Below are experts of layer 6 (counted from 0) of a mixture-of-experts language model. Rows are named router (the router's row for the expert), up (a neuron's input weights, with its number) and show model dimensions 0-95. Each number is 128 + 24 x the weight over its row's rms, rounded and kept within 0 to 255. Numbers have three digits each.
After each expert's rows: a language model's description of what the expert responds to. This comes from a sample of Wikipedia text that the model never trained on.

# expert 57
router:110087122126077165147091126159123131132118152082155136144109106147126164105106115104135136092110130139103124114134124162142079174148088151140103077104165119125173118126142153092128086124155095108160153100139150096130160107103099140175090120114141128107124123142115132130113108129138100113
up2:099124147090111123125100170147131128145129174118145122126116138112162156116118116155152132096128130138151201116133123097175116127152134122134140123131074128137134141122139117078151176142128088119141152099112141097097089141125176181148106118079153112112109103176120126145113131135114095127
up3:145135121155119096112100126150133130150148123134094090111205106138177137125117127150105123125099122139161140137120097113163139129135177101117115101136130157106148151136121124123102154131118118045126163123138171093142132137139118115098098120106173129053131141132148114115120107149143131143
up4:133107162119134128153130115129131159147089120131158143120097075127135126176153103158147146120129149097142125115138097127143082106065127091120102107153107160115121119123181044125181121107105106129127126146096163113131112135136146130127129128125128136153147160109129127093132099157153165133
up5:110129137163147125152066134132104104146084140142162141094142126133160112089090085119144174153123130069118120116118132113109124133119115135123126142106132145081128125154133124108169125132149128103150118131133154059132134123108124164172156104142119129121129090158131182107113081148106121102
up6:121128111116132127135133134129105218121118131104113125077071066120134163149092119108171122159132135116102145119158145139153126119154142119147092150096148117151152177116091094113122155130151129138103122131117114085109098120140132129124165146104108168131119152091143162117127122101115116117
up7:109186131110133138137154157082124091153169128124132138100170127132118075143155126127127099104132126150156140126149123125138116155137115139094131108122125120143152106122119133136100072128129136119115167136129117142074169117141133146129082137130152115145174129117208145102131100135066136146
up8:120114121184108154113124138122104135165125137101146169195121138187162143103122165138122080111135100140131117138122099137073133152106131144190138090103164155118172127113117129128139113109128150134137123093093132154124167107121161114156104133126123161113133107139128121101116153121088131130
up9:138113152127139122144131114084126119102132134112132144126148119090162070157118138126140118089132126205124108140128126135127105124103102130116092065163119077127150142152124137165111147134086106135196127130122123127119122128114099095084120135130125132124148127137128125103119192129124182146
up10:107148132149133143142110126116138144140155144115149101124134103110141106134126132101146151121118161168104114113153127122151143139141101122178128157125126181112182168141123128115136123128108083129126142119114115130115114102043127112123150132139124102132131088164077127150134133164037132100
up11:085148127132165129165106136127120127118160139141091149117116126133114131127120118097105141139139135143137209096099120130129150144125124126078107136121128136182101141123144162130167096130141102153135089115084128133163119180107124109157156135110102139123154126114118147129135083140094058161
up12:128152113153096137153138128102115180119116150187085120109092133124123115134104129121082140129172131104143125115120127124125112130132138185124116135076148165141131111121106121090139142204140089147125155116203105103119121136171124124132123155101094121102117117123153138113129126109134124098
up13:130099175114117128128127152141148118151130073158139137083175115118148110144098127126164155158129106116115169173115152146130138131122122148096136129118118108135131140141142121116162106126112111047173135122141127119082127153107127121107123131127159159087085125109178102108097141115125125077
up14:122109118080129119121111133134167143113112103130098131119129115130126120120144130121169180132113128128128159115132101157098131144128154176123110124125152090137133128096127147136132109191070150101157171098144151129126152154075126175140084126127148113086128153168094126111133129123117123063
up15:179134153107130128146128120141119146108113109093135163133118123122141107094132145144102137105135155170128118109079133105065130130143135161113098086138152119197115134159129085109121134132099108127101163089117161141159122120115181164102123126126166121158134124083130165122143088122125134125
up16:108105125076130107123130108129108161128114140126113148134138127134133126159081090137102159103124101163127082114120161156113113151103163148105128080128176103113130132098122116116125157129125180113129179108127173072126142134109183137133150126103105149175126100113104112137146138113093112149
up17:098118115092140132088117161176044126188114145107147127111087104085123144116155118108121135128139138155113126147136124123185154122132143134143117060115110083143131117098161114140113115140121112126136131123130167130125125190116122127167115127122112126127138116087087130110120136145119124144
up18:123128113116131111170099122098148139064140105079118115139163113117191080119112107150123128120147109166134161130082099135173088138126169114119120140162159138136129105133116078134154149145086144117123126184127121114122128135132123132156121107143126117132116139142156143132157087115117167090
up19:118150137126117127162103147190110107130142098097182111138152106161117140119174164112114149121135145127129128156127126182118114132129132129115095132086129128113118134134131107067098139155118079153116130132096101124099112118130072123131141126135136105158116182099080121145174134101101142140
up20:072128121109097121119136129103133098185142137149083132103129109162112101130105076131140143143133160128145127127122137118159124138093113102136114136127129167100126130078175139119136122137105119185139105118160115171144138122149121131178082135154137102121190078138126130123138158134159115127
up21:122150094134106137089118128133125111042133123103092108086149135125116116097128127138129129157144136058109125136124124144128125136148099129134129118148127138104101123138142125122084132129139156096113129134142114088150111178108128131124092142115155097093124197155131175131150164126167164106
up22:133137132127121112132132153125162129144067057125124121131117141132113141142100130108128102164128130111122128121132129132115075126168113099134097124132115143091112113147086172115101127129100118144121120106156148128124131120129075161127082192120093170095140128122129155096121081150129166176
up23:103128126162122176107115161129120135125109123123101105120127147152113107131165153130143184126138129109127140117123127148142136120112129171141059108134144116107151094138079066125110129122093090111134128124126116197114135121087119187117132132103146129127074127132086146106096148147153126116
Description: Ordinals and letter d. Ordinal words and suffixes such as first, second, third and 7th in sports placings, plus single d pieces as in Mid-Career or microhylid.

# expert 27
router:125111128095082129163113132153142110118126143140174148083094114132129136141110090112163144139153104181134105147099161124167085135135117132153127116165149137085153112081152147105105129124136086135158136076117143127143158121123092141145116132104184143102102119143122148141088095109146107133
up3:133151105125142128104106128110150126178089117121124129114108108119156119109140100156161104157105129142092144110085125108111130127121104112141143125148085123115147177127102190097117107158132121126126135107135092102108140120156126083134126131127145125092214102174128115133129127187159119148
up4:123144128101124110127143133117126138129135125140151136133099167173156181129118124108106146081119145105103103160140186140132128136132122123148124155152171064144144134094156175114129142096115121115122135153153117088126114134101151186174110120082141145127138080113140073124123099124137142127
up5:181130089120099131130117139138117170088178097176131187091117120074115116131144145097096121099156106140154093130105129119105100119141121167151114125108131116107115181155082130135147141154140122132130122136129131141128163129136143134141152142105144127125099144129097087081146098109163121114
up6:133094110149100129131146098112123156110110129156126145127128120087124135130164120089157169124119115096129091093133137141106067126127117169154142096113149088085157139113147117156170116171124149110162119154151110131094115109141131059134135120108121100156140104098117102149103139154162094114
up7:163149198137182105121134102130089139153140130181153117165099091104131133170111131120116101113142147139138141108104165149148122110159116080146137113095117109113095104126124141137133131123129117080136143129104130136140126111183152127137125159124141074147106135135134155145111129084170151100
up8:125091116108110167136120109127097096142162146129147167118120134146181128112124129120090107131084154117149132129110127105096142140121114182111109174122096061125163132123127090098134152121116141115141132113121132152130123206158131155090124120126087172161127130147103124126131140143136167113
up9:125129177136106137130123128105087141174121126132123123138119164132149124146181099157116135128125130121097119141142144128161143102136120077116106145123125113119127079111132099140130100130075153108106192108129138135098107112116134115089132150131124129119124127090178157148145086182169087171
up10:153131166134164165171145125152166121156149134160168128130161134122141128118162072116175109180124102131124134137149101127135116112108136095094114137123127150104116181119106135115129097175147110098151124096087124128087139101143094112101115087155115123159112135134139127126142093114128176130
up11:130129095106102121140109131132143120121126121128129175127113152078121178133127175124131127104116134083159106123130100091140136121079144128119146153129160102174110141079142106066120142154133073110158128148128132132151128189125126130155139139129125163126154143110140136098132129081106074114
up12:082130099139118115097199136159111111132130125147134120107172147130123152126141113137156142103111164132133135123125125132159114046108173177160136086125164146127144112102114139152127089134126104125138136150116113147147095114120135141133097110099115077126123099127129138122082083166141110112
up13:142153113089071134126131125097146093164127092147148147114127099103093119163121181114159118128152140136096097123159131173128096124144174112144098118157134140122131134131081143100156123117119128122093110125131133131161131130156128119127130194090129126145130088102084086139105104132149142165
up14:153076113114152124130143090130148172137107127095143132099099145168120193138106145135140128137119134099130094114146127128122139116135124127120108115121177143116136138121151130122082130150165110069124124079128120137123131126135108165133118139076182162119094119129125127082128124098192156114
up15:135139158103105141159144159157188112129141150095184138131126135111112160136116128104112125113113128106148097170150119107122074111141117133131136122127141106126131129127146115092125095139186131114109078130119080135126129171102140119176124107067130155124151112147174114121114145087160132144
up16:139134130127097100162067117122155101111134109137163099099134145146129131128107118135120157071196161174098133127129128109183119138120135163110105070157128133144115155099137141156125106115123147138132136108147110140147138169120104124179135134109153119070117128124118173119128096121139123122
up17:134123127148105116144124138147142142096151129150102120105141105167110116128190142130135149156109125108124106125132112080106134114149161185119168075080146122121121092133111092136136088174127137134156148128163116118087127134118108101131133157127141150068192108144175124124105130135137137120
up18:132138157116094109103127110116108129160128125114134133103102113132146090126126122135111156148127105152137129122149118177149094134123122111141115134127170169126128128148135176118131132109187182161151138176101110146105136056144123142114126140156115175150100107108076139153133133139101191128
up19:105102178141138128150113164137126150089072125137130083151069118123103133113125135135137144206102093087167128143127140118136134143182137136144116110147168115128165132137096124120128094116161128134129143156131159117143087117140161132090092095130121127089120132134171129122112148129127119115
up20:157133147124113126115143106139124134156141092128141132115139120140150124168103138129139133149133136146078150161158149134123095125121188147129125108121135105140125182081123110046156138141143117132123109157121106123096129129122151124098116132171078135109047114134143131133161124100140131179
up21:109130129171141131117082139134143102128131149106104179121144182132114115157131108115155112123125158139179188140119130117133154107128123111119128128131112144127116138139108135139132119113121150132118162139139119100087074148055158143135109121120143151130119182155143127099070114146088082149
up22:100112135166120082081111118137146083156132128111122116132063092150114120137136148128089106119170102137133126121101117138159130154113146139106140104138119137122171127106194186122108128126114133187160141136138145141132106106150143104143126150105123132130120109122129117097093149148157065121
up23:129143093109169117153126143116147130111126106173137126109134126127089106169102150115182129085126106099097145129143174137144131122114164092137155104127144099127127176117091118127130106136162147117125095123101103104112128136130125114118031166097121134118152138132116123181128127147141100128
up24:100123062142110126175146145111124081126124142130147109103124112113119168143097169126138095154149139171104135103122157107090122108128085144145145138126148134147142090156139128125086101127115136109139135124115163137076138124134157138078095122130101113127143170109172136144120140165105163170
Description: Word-initial syllables. Short opening pieces of lowercase words after the, to or a, such as be in begin and beginning, pa in paintings, ma in matter.

# expert 48
router:111111115097096134174097151130108109131147108112124157116113125148148120116140138111132139098127120131111098144111128158167096142156140118143104105169188128094172119104178154119099094149137078124149153115105131100127142127078093142140109142120158121103112109183105159114131079113161116114
up3:160117143172110139123127154146134119117132115148099188126141135109141105078122123136154103103093119098133145149133125126125107110092131117168196148116113092149132152123133114118121140127132128094132137108096131109127106128129094099127038134144110127122130164151096128138123131055132087118
up4:108114154152152148093109126153111131129119105120082106129103090127113147150177106154117176125097126130150165109116128157163089134109161115138161126119179113107105133120109131078136109148135150121210127131080130130155125119109103112143119133104099176153121124132105126118130131086148104110
up5:123103157117154151140149120106127188114144141104123126153136130143115115101157141120121130125161147137128140116090117222154167158120128104078113082172124114171139116135132144114120145164108117172132177098110142127099149080120151162121120123133112158128118138125139161113122119097144116128
up6:166113155100129129106129137140085114140122137164128075160088108180111127113134159132106151093086162133143141124120170103139087151131130119120127076148121101183134142126120133142082124147116110157145148108169091114135151155154143124106114124098158156129117135133130104098085134128105166149
up7:119130128212137113161126137137111121129174134130113128100090121143148123122149137134114130090102128122115132128140128100160148145162126133140122126157106145127117130045140155119098138129097084125096148102095139134135096148153112149147110137145160122123190143121131109192100107122144171137
up8:096126079113164126150113110128131156135171182141099089034128128122130162106130130086105175124099125112119126144151098103099144145120133125148167128143122119140128152136153114132106108129142119126102128103124140124144106128124119077109134127137170172162131101162116087108118130154124121097
up9:109126136098143111124134153129134102118156135123208119132136083139129085117121102129178150120069099122147146103131171059108139139130122139142128079125131138156138123166135138137128115171101134126115084143149143169125089120130146134089123152101158146156140141129135130139129108090142119163
up10:119126143135142147043142141118092118111101162118143155105161138134080130139128135127094134116170125131138112116131186096111114115103155108154146099120086136113136102104096114118136124096130111110144160093147171109093130159121137139173133170174123137140094128123124128117137078141118109155
up11:146103140106103116086092123106141108133115146130131129120132119162166099103169187152155135135134151076130114118139146128209149144086076139143090112118082122109164112106134152124113118122129125148114160114103130133136100111125125110075152091135095137106129148129113148139121091137152116119
up12:105164117103144137129143151128125174163129106095157134125101097125113129111127165132133125139116125125146089146058096162121154156143133074121128110133118081131152170138139140106121102156083138084141116103124133152087146113094113120128128121145077128101114144143187152094104138121144159123
up13:135048129131143125141117140119154110125087111134121196090151124103107101160127121090091149131130163138160112164075145135111110137091115107154147122130131121095136134138132133124097089131141107118136162119130131138189119138102104109135142113136095176125127084113133128146127141186128128123
up14:124127105129079093129098136142103114154120127145168147104122136107118125100113132134155146131122165107089135107147091139108114165129115075097125128127139131138201124095139132107129086143095151108140106140165052135133092162126153109125092153128157091115099105160114101139119115140130151117
up15:119133095148118137211121180146101107125162095154123139133129106196097114161115140130122129140143142126093124167133117126159104085101151149107125110136153141125134125117117140140133125139163126114097153133141112083121096168123174113128100111159100140124067136137087126143117142112130101128
up16:112179165124159144168133080121112113128117094123137171119122111134115126133136120154139108158138127123104125123120116080136159133112109137150126151105158111112117089090135089158166100134168140147103110171086180141146115125116136146162113113116128141135071160097131179136117134078113119135
up17:221142136107135146132115094121123147119096092159117140139152132096134147107097106117135131118124148128159128109112088179128154156107135119119163163155105127127078130139127156129157106139149129168153099068128131114187155153133122137123115132120136140145130161138114120152150074107136116132
up18:133125136159125136128106185112134153110123129137118098122153133141120055139112124097110128161115125155143169178147143160145123119124074111131097091171087111127133148115104145147139152156130141089139145132063167135101129088128176113123098105123120120143122136128135102104119104088101122126
up19:164135124168154130101129112157109072132070142090076133129129142144129160131147129132128116139108150128133127164159155111107121088155141150185145098146152124136111087122105143132086149128144110135161133128111124131131157089131150130125135125100143055124154156109134165155128127131131128073
up20:118198122117109137115116132137125092136139141114124126102098156140157138091140120099162128124090104135117158162097140131135193125157150110109088124135130125106173109127131127160128132150128109115114094140122189174124130131093121158176093129134177112171103094139118166125129128134155128143
up21:102143113135137114125158135114154147095179160126122161127123127123146128135139166042133115145147132149079152137119126084138168167112104114128062125109128124101136127130103106138160149111128130146154121083132117091091112124135132097115074134146139133105121111139115114150129103149106073129
up22:133095132132107132182111128107098140166124141130141137121154147112142131129154129129143084109096112170108118140116121116113141184104088128117102121136110141142092157092127125131106125156102146140156140128123128223094140174094129104138157117093093081134124134137134132145089130116167121154
up23:122113112141133123132143137103097136122138132156139118153122128143193145130128063125115082130145127152117148104129149181104165119116131149125140105129090130137145150171126143161109127128095152130141085126128117125167102109091127130111158116128165181108132120127129112110153124049125075161
up24:131128118073115168117089098101110152149109089167186124125126143128128150087154177110134093134127141143130115109111144186153123120110118138107144118152124120132106144129138141110067124137072141113122173124124125106122165175162125114119128123132166163123142103121150135132110102173112149138
Description: Ra syllable and War. Pieces containing ra or ru (Airc-ra-ft, I-ra-q, T-ru-mp), the word War, and capital E starting first names like Evan and Edith.

# expert 38
router:107098111115092143154129134148132131094171174129151156133129099111122143129068097111172138116137115142097121133127176128158102166161141140159097092168169135101150105118114152118135113129145085098125133120106161090140146090140120129139122112126170110073107105169104138131103116122120114125
up4:142148127146180136113128108106100098110157129126179124124153180136127115149113107073134135161138131130090153140096107135116126133142091110100112098148090106133160123128162143125118191060179152140133118100122134104148104120134119124128129140130123129119134128149132173127120160118068126094
up5:103107136118130155129157167122102095100125211104092089096113139122129131144128114135127166125114105108168104179105115144157113169131133113154115118161152134104141144125118115136123135120128173140162123099140178081142145132130200130133120135139131132087133114146138136129121092154122108156
up6:179097129120153133122117122158132123158166130128114134123114133124099167125065123141124096093066121154129161159125090104140127163104160125165125132156144135110120141168120125136111144131162095156152119089077128124098147112127130141159130148128147144120097119172121050128123138131108128129
up7:109131119143124166160122134136208100103160138109123124094134117108088093144117129107116113109105141124127120182135156140191143131128146122127097116131090105110115131124137125128117087091142091148112132137161138106153147139144122113126139148158121132030133126131104143115129143123110173142
up8:142112118116134165120139137149118119125134127113156131099221116088122137133127124111071117031133110163131134151146119125136160140124139122089107110128139134140122126114132138144183152133129145123124097087155123118145142151159112146138128131078126092114134161114142123121167118128114092160
up9:160136103126133140169132194118121109145126162123136124125149144132145117126105112084176119097116112126100149136158164132098157138171127114121089127134130160119126127113124118157128115134101037163131157112105130175087129095169128088135101119149132115093135130144087128125097131117132128128
up10:076117115137133161155125074108162146146133155147080210121130124139153076157128137127093128132100128123121134106123128182117100118126142131147129153147113052099106144116121117135122108116117126116162117103170146110132133128145079118132151144139143123115127080154129131113133105098106121116
up11:084126124136079111135134088142080147116184133150202123140120128094171138110059111152143143119158128144116147115119114127162149154145124139124153130128128142116115132128126128083110131128111071128106138113111125100148118040127127148126136098126126129128163136137134129139157145137148107124
up12:146143125137103132140128129129132137123128163163097141146134187172154129136130149134132107138153131202104114151137107109156165095125112139133101132141116111099102099148119096128174113112150163127090084123160106112088115080145136131145085128133149128061122144121143142103123122174143115151
up13:147100114099135099145134113154084129091113141111135148127119134127135145111071118117171128147126129174136070157117148163134076149113140105119117091128113128127120143134136123150138093121129103132105163136121117134129132156136122106073124087146125144127211166129151122064132121110130107149
up14:142057113135122140141173128050127146122133088110090185134108130147105139117110104136046138104130112140128124105122137096156126088130125134156108161141129119138084144115134086144112153110104116129159126135136128090154114162149107132156126121127151123128125125139120130133143121122115082093
up15:104093120139131104097135094104115118103132104150115054132057135143092121117080065123131142129203144115074120123131140162146133099143140145072162137139147124119141089097124132128125123121134124100136115117126106118146133115128136133151124135103138150096123094137096120116143126134109126157
up16:118121117100121125124105100113122132051134089141152127124144160111123162152175092131153125126089157148090151132133126139115115173067109109119096097136147118144146115108124131106128128184159126098120145113097129162103151099139113129129115135096133119095129104159165149173092099106134127144
up17:118094147117144157139140161133113112129175151084129118119128115124051091117119085124143170151153158124120133149111106130088149140181120122129139136105120108162171137125119130139126145136150157157129121121167109150079058120142130143115136119144097136137118133109103164086136122079144118131
up18:160130165160132196115137137098123162132145079132138117096103098103099137118162118123123113086191123119071129158158116075111110067103130134135141143114132137093141151116075129128101130117102149139127131144119159112119128132123099117098135162105129146142112120102102142109117110133135160120
up19:094146124117142119145063222153084114134097089104136180118115123116172160156133128135144135154118133115104139100148129153137138096128149132152133124154180124136128136151156110140137102121129113133107079142135127136100124108125128062128117158125124132095166096128106121131126149127121149128
up20:122108122111187145143184126129175102106163149125133087103180151129117090137128101124103122071152114138116107150103115122099129089129116127137081109140160126175135097088161108128130136127187148115133153136109081105128137124126129133139143115126151135124132176144142147136093146154108128122
up21:080110133139114143108114126193078121119128121104112117135132099122109172139111142140134095132127132142090126130114128141149143122074149154126161140084151154160149129135088105131145150133151119110189170101096110093089109108131167095132102143159171129137151108113083155131114135111138127128
up22:138156140127158101137113153131151133124191125111121179140096146112131084128128122118095145123149126131096140159144180166077100102110092106103163111116132164153098129111126141138127141152136123129131109105105124117135129116132141137081135121080199135133122115138136128130131110072175123089
up23:126098119144127135162125125169123085143137127103099132141089126095139100124135155113162157154143133128109151190136119169129154127142126142155142109135125070123096146128103152142129119127078125091085108146160176172124117161086133107152105123126137113173129129171157130176124111123127104117
up24:101136137183169123143125128145157127138114077122154135101135154110107122095146084112148138141099089145097133111118134145096110089143128161141139139111098131116182122161116114183145126133179095105135135132191129084144133120143070125122130139115138098131122123109143129080131150137135156113
up25:152134120129162119135101095107126171111141103167126134124122118125149091124117115140128153106145168131115127124102179127162186167157134127115111109128115077133135100156100117181139129151145114128152088096124179127127170093160082139088131101118099109097140156151143160152139118118131135116
Description: Mid-word pieces of common words. Word-internal pieces of ordinary English words after a prefix, such as re-per-toire, as-k-ed, b-ri-ef, de-ci-sion, resp-on-se.

# expert 34
router:129110080114125137142096155127137103109148124117169141117116074149129127114082109109139123113125106159120072130131145118148072151148118117132107127161157138086161114102154155101104121167180112121133164123125173103150151104117125126180132109098161163091118147159136135106131104129137102122
up1:102145122117113114138104125135130125125151156144126089129097151096095128121159073144129096119115079082121120145148139112122129099146085106102127178138140130138105110147129173122154125130145171135098143082090120111139150145128129173139104143106123127123129130189147157090126093109145114067
up2:125099103122103139097174119124119141112136121121185083125135081119126124117115109109132148132104087152146138127120107093130137096125139129205124125130116096109125128100114160128125140141149113138117123109151170097149134123099118086120135153079174151130060137147127129120109115104158070128
up3:121093120164103120112098135142136126130124134157138140122099038107173162092129129121101150111118096136084140133099107123160094112119118118113140098152096128119123123116121167166110107129111160147132110140080185132102143112164140182128147130122124131107099177154127152140135128129119131154
up4:136121101130139106125119130122134116090139117109148133129109130138105127132112132111129112129105081142123127162101102137117110119144136148123147173090144066143125121171148152169149143144149151071150129123135129143209124088138123195115113110131113144111108190173120105094121116130123141098
up5:113152122154127119112137083127134122129130113113148180217113148114124075132139118132102123145136135106133139110113140085134128131130145144157130134128110143106132099141159121121167124137080165131147127120092123161123084110192136179128121167111124145085144121128167118104126113094154152104
up6:145126138126109150105087111148119126110096172124176137134136151098120089127108146122129087132126115121159129189116126166148072128154128115096122105128125193070098117092133137122109151130128124090118120133135108115171142155126122084136136119121119120149094145143106130059125139157131108141
up7:183162158074137139088135116120146141151061138129125099133107140094130092105127125098151109100128098128128110138127167119125155081151124086120133095112139166105151120117143162082104142148123127134120151097142144093108130125137126080150132088127159106125127153116130134162092136108099129163
up8:126140151130122106106148133102107155125134134139088122069123137119160139101067137144045135144137108135106101127125110113101122120128079129142161158174148147111134081130115140120131120084130186135134138125163132119086136098130115144148125132127116124161100099120133122101076083133145128128
up9:138119095103101140142150120123182123122112113101127065099126073147078132104122136168120123124127061123124164191157117132138110116124186116138100112122127120109163148123117122115141087125127106118136098134129129094156122143108110106141056124145131126128147111120129130134141103161108142110
up10:133091127094119109095099126111075125088127139158129134133123122094129083088132125229157114136143115158130150110124160167097112170099132113111165127119124131098165143116171093107087131161128158121163124105142125136125120141131107142093126120140164118158111139138128121143127139123127153127
up11:103147161085130146103133117162140180182145127063118119115176166159131097129155102089115134111092137131129097136172111113123128115147135138131115131135109098113127096135141149132122138188159144071122138082110125113136155134130142112133118124111143128117163100129134149093152097148168129131
up12:082142115108128152132171126113135094115149134114148141115122126154163147156168149083095111162116138156115120126131114131144093123109107148114112132126088092092163137105130128124092138129165119136128132123091131094196122128123149144076124136124115158073131109156109081122110125120060117130
up13:106097135128125051162106101135105156121125116137115128129102107139096156109091135137103170113112130119128098121120142090154117131117120151153080151143129136141139159126167114113122124118136150128108160108099097068136195135165127116142133138099129081097153127135098101129143148186121117129
up14:089133110141167094121161146119218141101089169122108146147115116109152149126123159138102143137125108131093147128123114116102140154153155146148119127118126149134134109111132160130145125087075166087161142101151141075135148128141125145110092124117114078104127147132103139158159122137134128096
up15:152121107121128099116115158168150135098148096124091149124134132150146143125083110089162101160157131138104097119126148131115126162117132132125129158159122150122163098135133116122078106142166084168128131133129121118111128167117121123142108123124212094086120110171090175097110125116151120127
up16:137117071111135141123081120124128148069151142102102120105118110145107087131147126085128136113109128110151137117130130130117138099129111107091149137136106171116159127131140098106184121127137085155136119130129129078162137130109145122153170136127133194139208135148131150109102141119128158125
up17:148118116121115128145158076082109130142101133130136130131105144109121179125114105157130123111150152119157108118099128139136142113154114116169118139126120154112154141131097149137082125123163086175104109141117120158148144087128093145137100162132093094170079060148138133130125087151167108130
up18:187131112131128124142092151129106102113145139135146136133154142121123137057125135109118119141133084129103152126091132113134149126096153113143075132132097136128110129085170108107145123109179148162128137132118117109157117095123152149127084095098125132118132131137192136134180152096172106101
up19:137148083126130130138125084067128127170149127110127142120129115179106152131140169120128135131166110179116129121120153174133136110129130114135125055132108086127135134116162153142139131170125096118075141110113121126209124131122125123129124123113127142134148086128110117075136159126113143123
up20:090117121124133136138118123122117126131172115181140116071155090104131144141131157098129147158120097153134136129103132157089151141123120148108103128132129133122158172100140149126130120117128127087131127103129128121158146110162094108076176136126131133142185146135187198126098112091107119114
up21:124145128120151120150127173147100120139130100123080142117141080136123124160082094140175138124156134123122115061135134142125119130097133115128143152166164078142140085117127127111106117112129123087138151130146153136121128168128113132131160118134059126126128132128130142057120117154119180093
up22:157128130174135173088113143111116103118110109138123115092109156112139101128117088138129139117078139112153072105118163086134134128124101136148123095156122143171148115113145142112135067164127209150115142127097079098117142143130143106132152112114131137114136108127143156131156123127171133123
Description: Taxonomy word-internal syllables. Short syllable pieces inside scientific and biological names in species articles (s|au|ropod, Moll|us|ca, Na|ticidae, ta|xa).

# expert 31
router:134093097119107139147120150157109107141130135115128187114123097132136117112101141117144147079160122126109103145138143138162095178168085144177080131152157135078151119118140164083106135147134101122127154120107134098134158132107085141167112133108131161098116141124111166103129128110113106093
up0:125128098083140155089162103149107125130118145125147147113136095160163128136142175118126168116129103135081101154127128142109127138196124119122134132122094127109128145102088138127126180128135176127116128108108132101137157155105108126122077134143081148092128161118113138134105058115109111114
up1:127124069120138132114111122118125086112135114050130130136104116154152110132123089124127187140135117135134120091168140133140138159131133139116093126085160116134067137156141141124125135129082128177140143141111109124146122127172156110136128156113107128133110099117103132080060138145161122122
up2:135119117137137120124125157135101147173127118090158157112152086121138093098108129101152129141163101105076146125147163121107091123126136093118142128139109135147122132079143141092106084116146129132111130178130148116132140213129189100112098142135128139115157129135138134128160094115114159102
up3:153137063138115131129121157120127121119155138139114124145113117120145110127091122130162132108128164116104149149098145140099106135154104185190122119144129117078135114122168118119115127148121088118083132112115176145103136158111103152099134129133140157085125103066164143121112114106149107179
up4:126137107098118136141173106152088139129161140127100117098100122088140106143152132091127105098124128129127161131128147135139124142116115130202113134105120081146068119132114159145163110177072096123143122127154194152104117159106129130124113144118136135125167120164137110139144140090146109125
up5:131105114122107140113124144131092157118167128095079110106118144148118092118122118132155093130114129090099115129112163131143103122124149128117052159093128148147138137102112151119094143115147089145158138154088135114165138121133128148187131096111059136114153174151124126159146117158136131137
up6:171132119125132123155171112174113138129119105105114137133132146162122148116169116147142122147132161154109156119126138153131132148128129140118133114127176126085117123110107122072128144161138119102129129133159139073142121160177070120142097079077138132095102158156119133168121151112077143112
up7:130119140125150114191107167091148113172127130139132123129132086081137132216130083124111138138091136126150130133153126078145123109144103127140135144127129132132146124134129125122146125125128109126135124051138138112112128157141129148120119118065143093128131136123103092133187127078136128133
up8:127107128159116127112131097134115123123136113138153095144144099083096131078091102128164138134130148110142167123132069111160072145129142125119135124134104127105128127168105123124122074131125128156176130156156115073129140129138151115126135116111135111106106206154127089157120141139166142157
up9:133153127137129090154139121161149160104122125135107094132107158123115102087134132095163130116165160147094129122096118111141142140152130125117150110078122132058184123074152130098140129134085101125180119128139150153134164163140110127180140151129120108155115107127165123147130106094123126139
up10:129130119129137117135106139123120143144124127123131106128129146148139137123148113162128134086051131116117085123121149130167121127143093151168130165121142106146171105126114132088115101130101091132163121111111111158182163166066140073120077123132118144114143123154119133090149185125129119118
up11:127135110093104129123116135127103076105139067115116137125103085190085123121171180141131128130083123123132088158079125163097127184121107124138132148155153116116132125127132138137130108122157104135099130151110130169117118103112121108159170132138096128137104124134164146098151151130114125166
up12:126146121118124161128109085146128137157144133135127132165135155147157110159130141135139127121121090128121071106153206132128144136152131118117114114121122188117141115103179134130122137146124095106143078133182162094139123143169143168101182132130128128128120151149088075111141128118113119127
up13:118067104122106181180125097111147105137116138140121124132102130145125105099113144137173133122126126128170142148119092145151048160147144122135123130126102090133161130121129124126147160118114148119121141158130131128096138110120095135046097143126148115163093146100142141126121172142128134107
up14:142121125122138122108089146122114112149122134142116134097107141099097124132128108121122164122141067154131085171115135135121151120115129100149128122130151185084147082132148147127132182062150161128124124132198123132131146132159140164091112134133118103163130085140111114144137127150114099084
up15:070065184152165158123129144135133118127112158126137118136129079084117139159147151126100084128125141165195126137130128119111133106119096153122139141155116116118106130095148141105103131158162153104154095132118116120143103123138129095116129173063137156125124111138132136085132125130109139136
up16:079136139130143105090163128130115118190154104097141119150132134141085129129131128109140130076156104134136154125121138091156135117085168171155130122107206132136129107141115135127163129133109130113094174158159120137168119127121137136130126112142148133159085097152155139131101176141116141128
up17:173138103110092105118125140159124097159118130131157129086111133136123115129069134145124132110194125164136133110163117136128155160130052106205131121128100128150112150131121110091099121098131170132119125151133136144121124104122136171120118166120106143132127153142118132105076120110142110128
up18:068136141148167153151079128136111126111117120119143110156115105108140148106133072189157122134144126129096132109152117102128129124176167114090150147097094113107157098110128149123114123121099068130111099120125123097094102132093079128136128131113146136125126138134137128169096127176113127103
up19:154172148095149149149134157150116096122139128135180122123126109137173126097122134106128132130099135110140099103152126129126125087118137143123130093130098099137128141097148097121123143115132201085136142186109142157103137103147156117142127117101081110161136093136144075165173095128115108124
up20:136153129143087127121063103123091129104106156104120125145142132121127125128102070091140091125167111124145130172164094114156138115176127133141159126146138156150098125101116114113155090119136142113114158153129118161154114180139131108133132131146095157106110111171106134125141094078129084118
up21:137126114109135166110111159134155128129113132124114098121129129145111167123149108124131165106168136075135103126113098121121115140111095147167135127155133144152128093086078129126117119094131155202098107111143109131150139131104144133132134137115113087122120123141126133122125127031066133143
Description: Name-initial syllables. Capitalized first syllables of personal and place names, often after pipes or commas in tables, e.g. San, Li, Al, Har, La.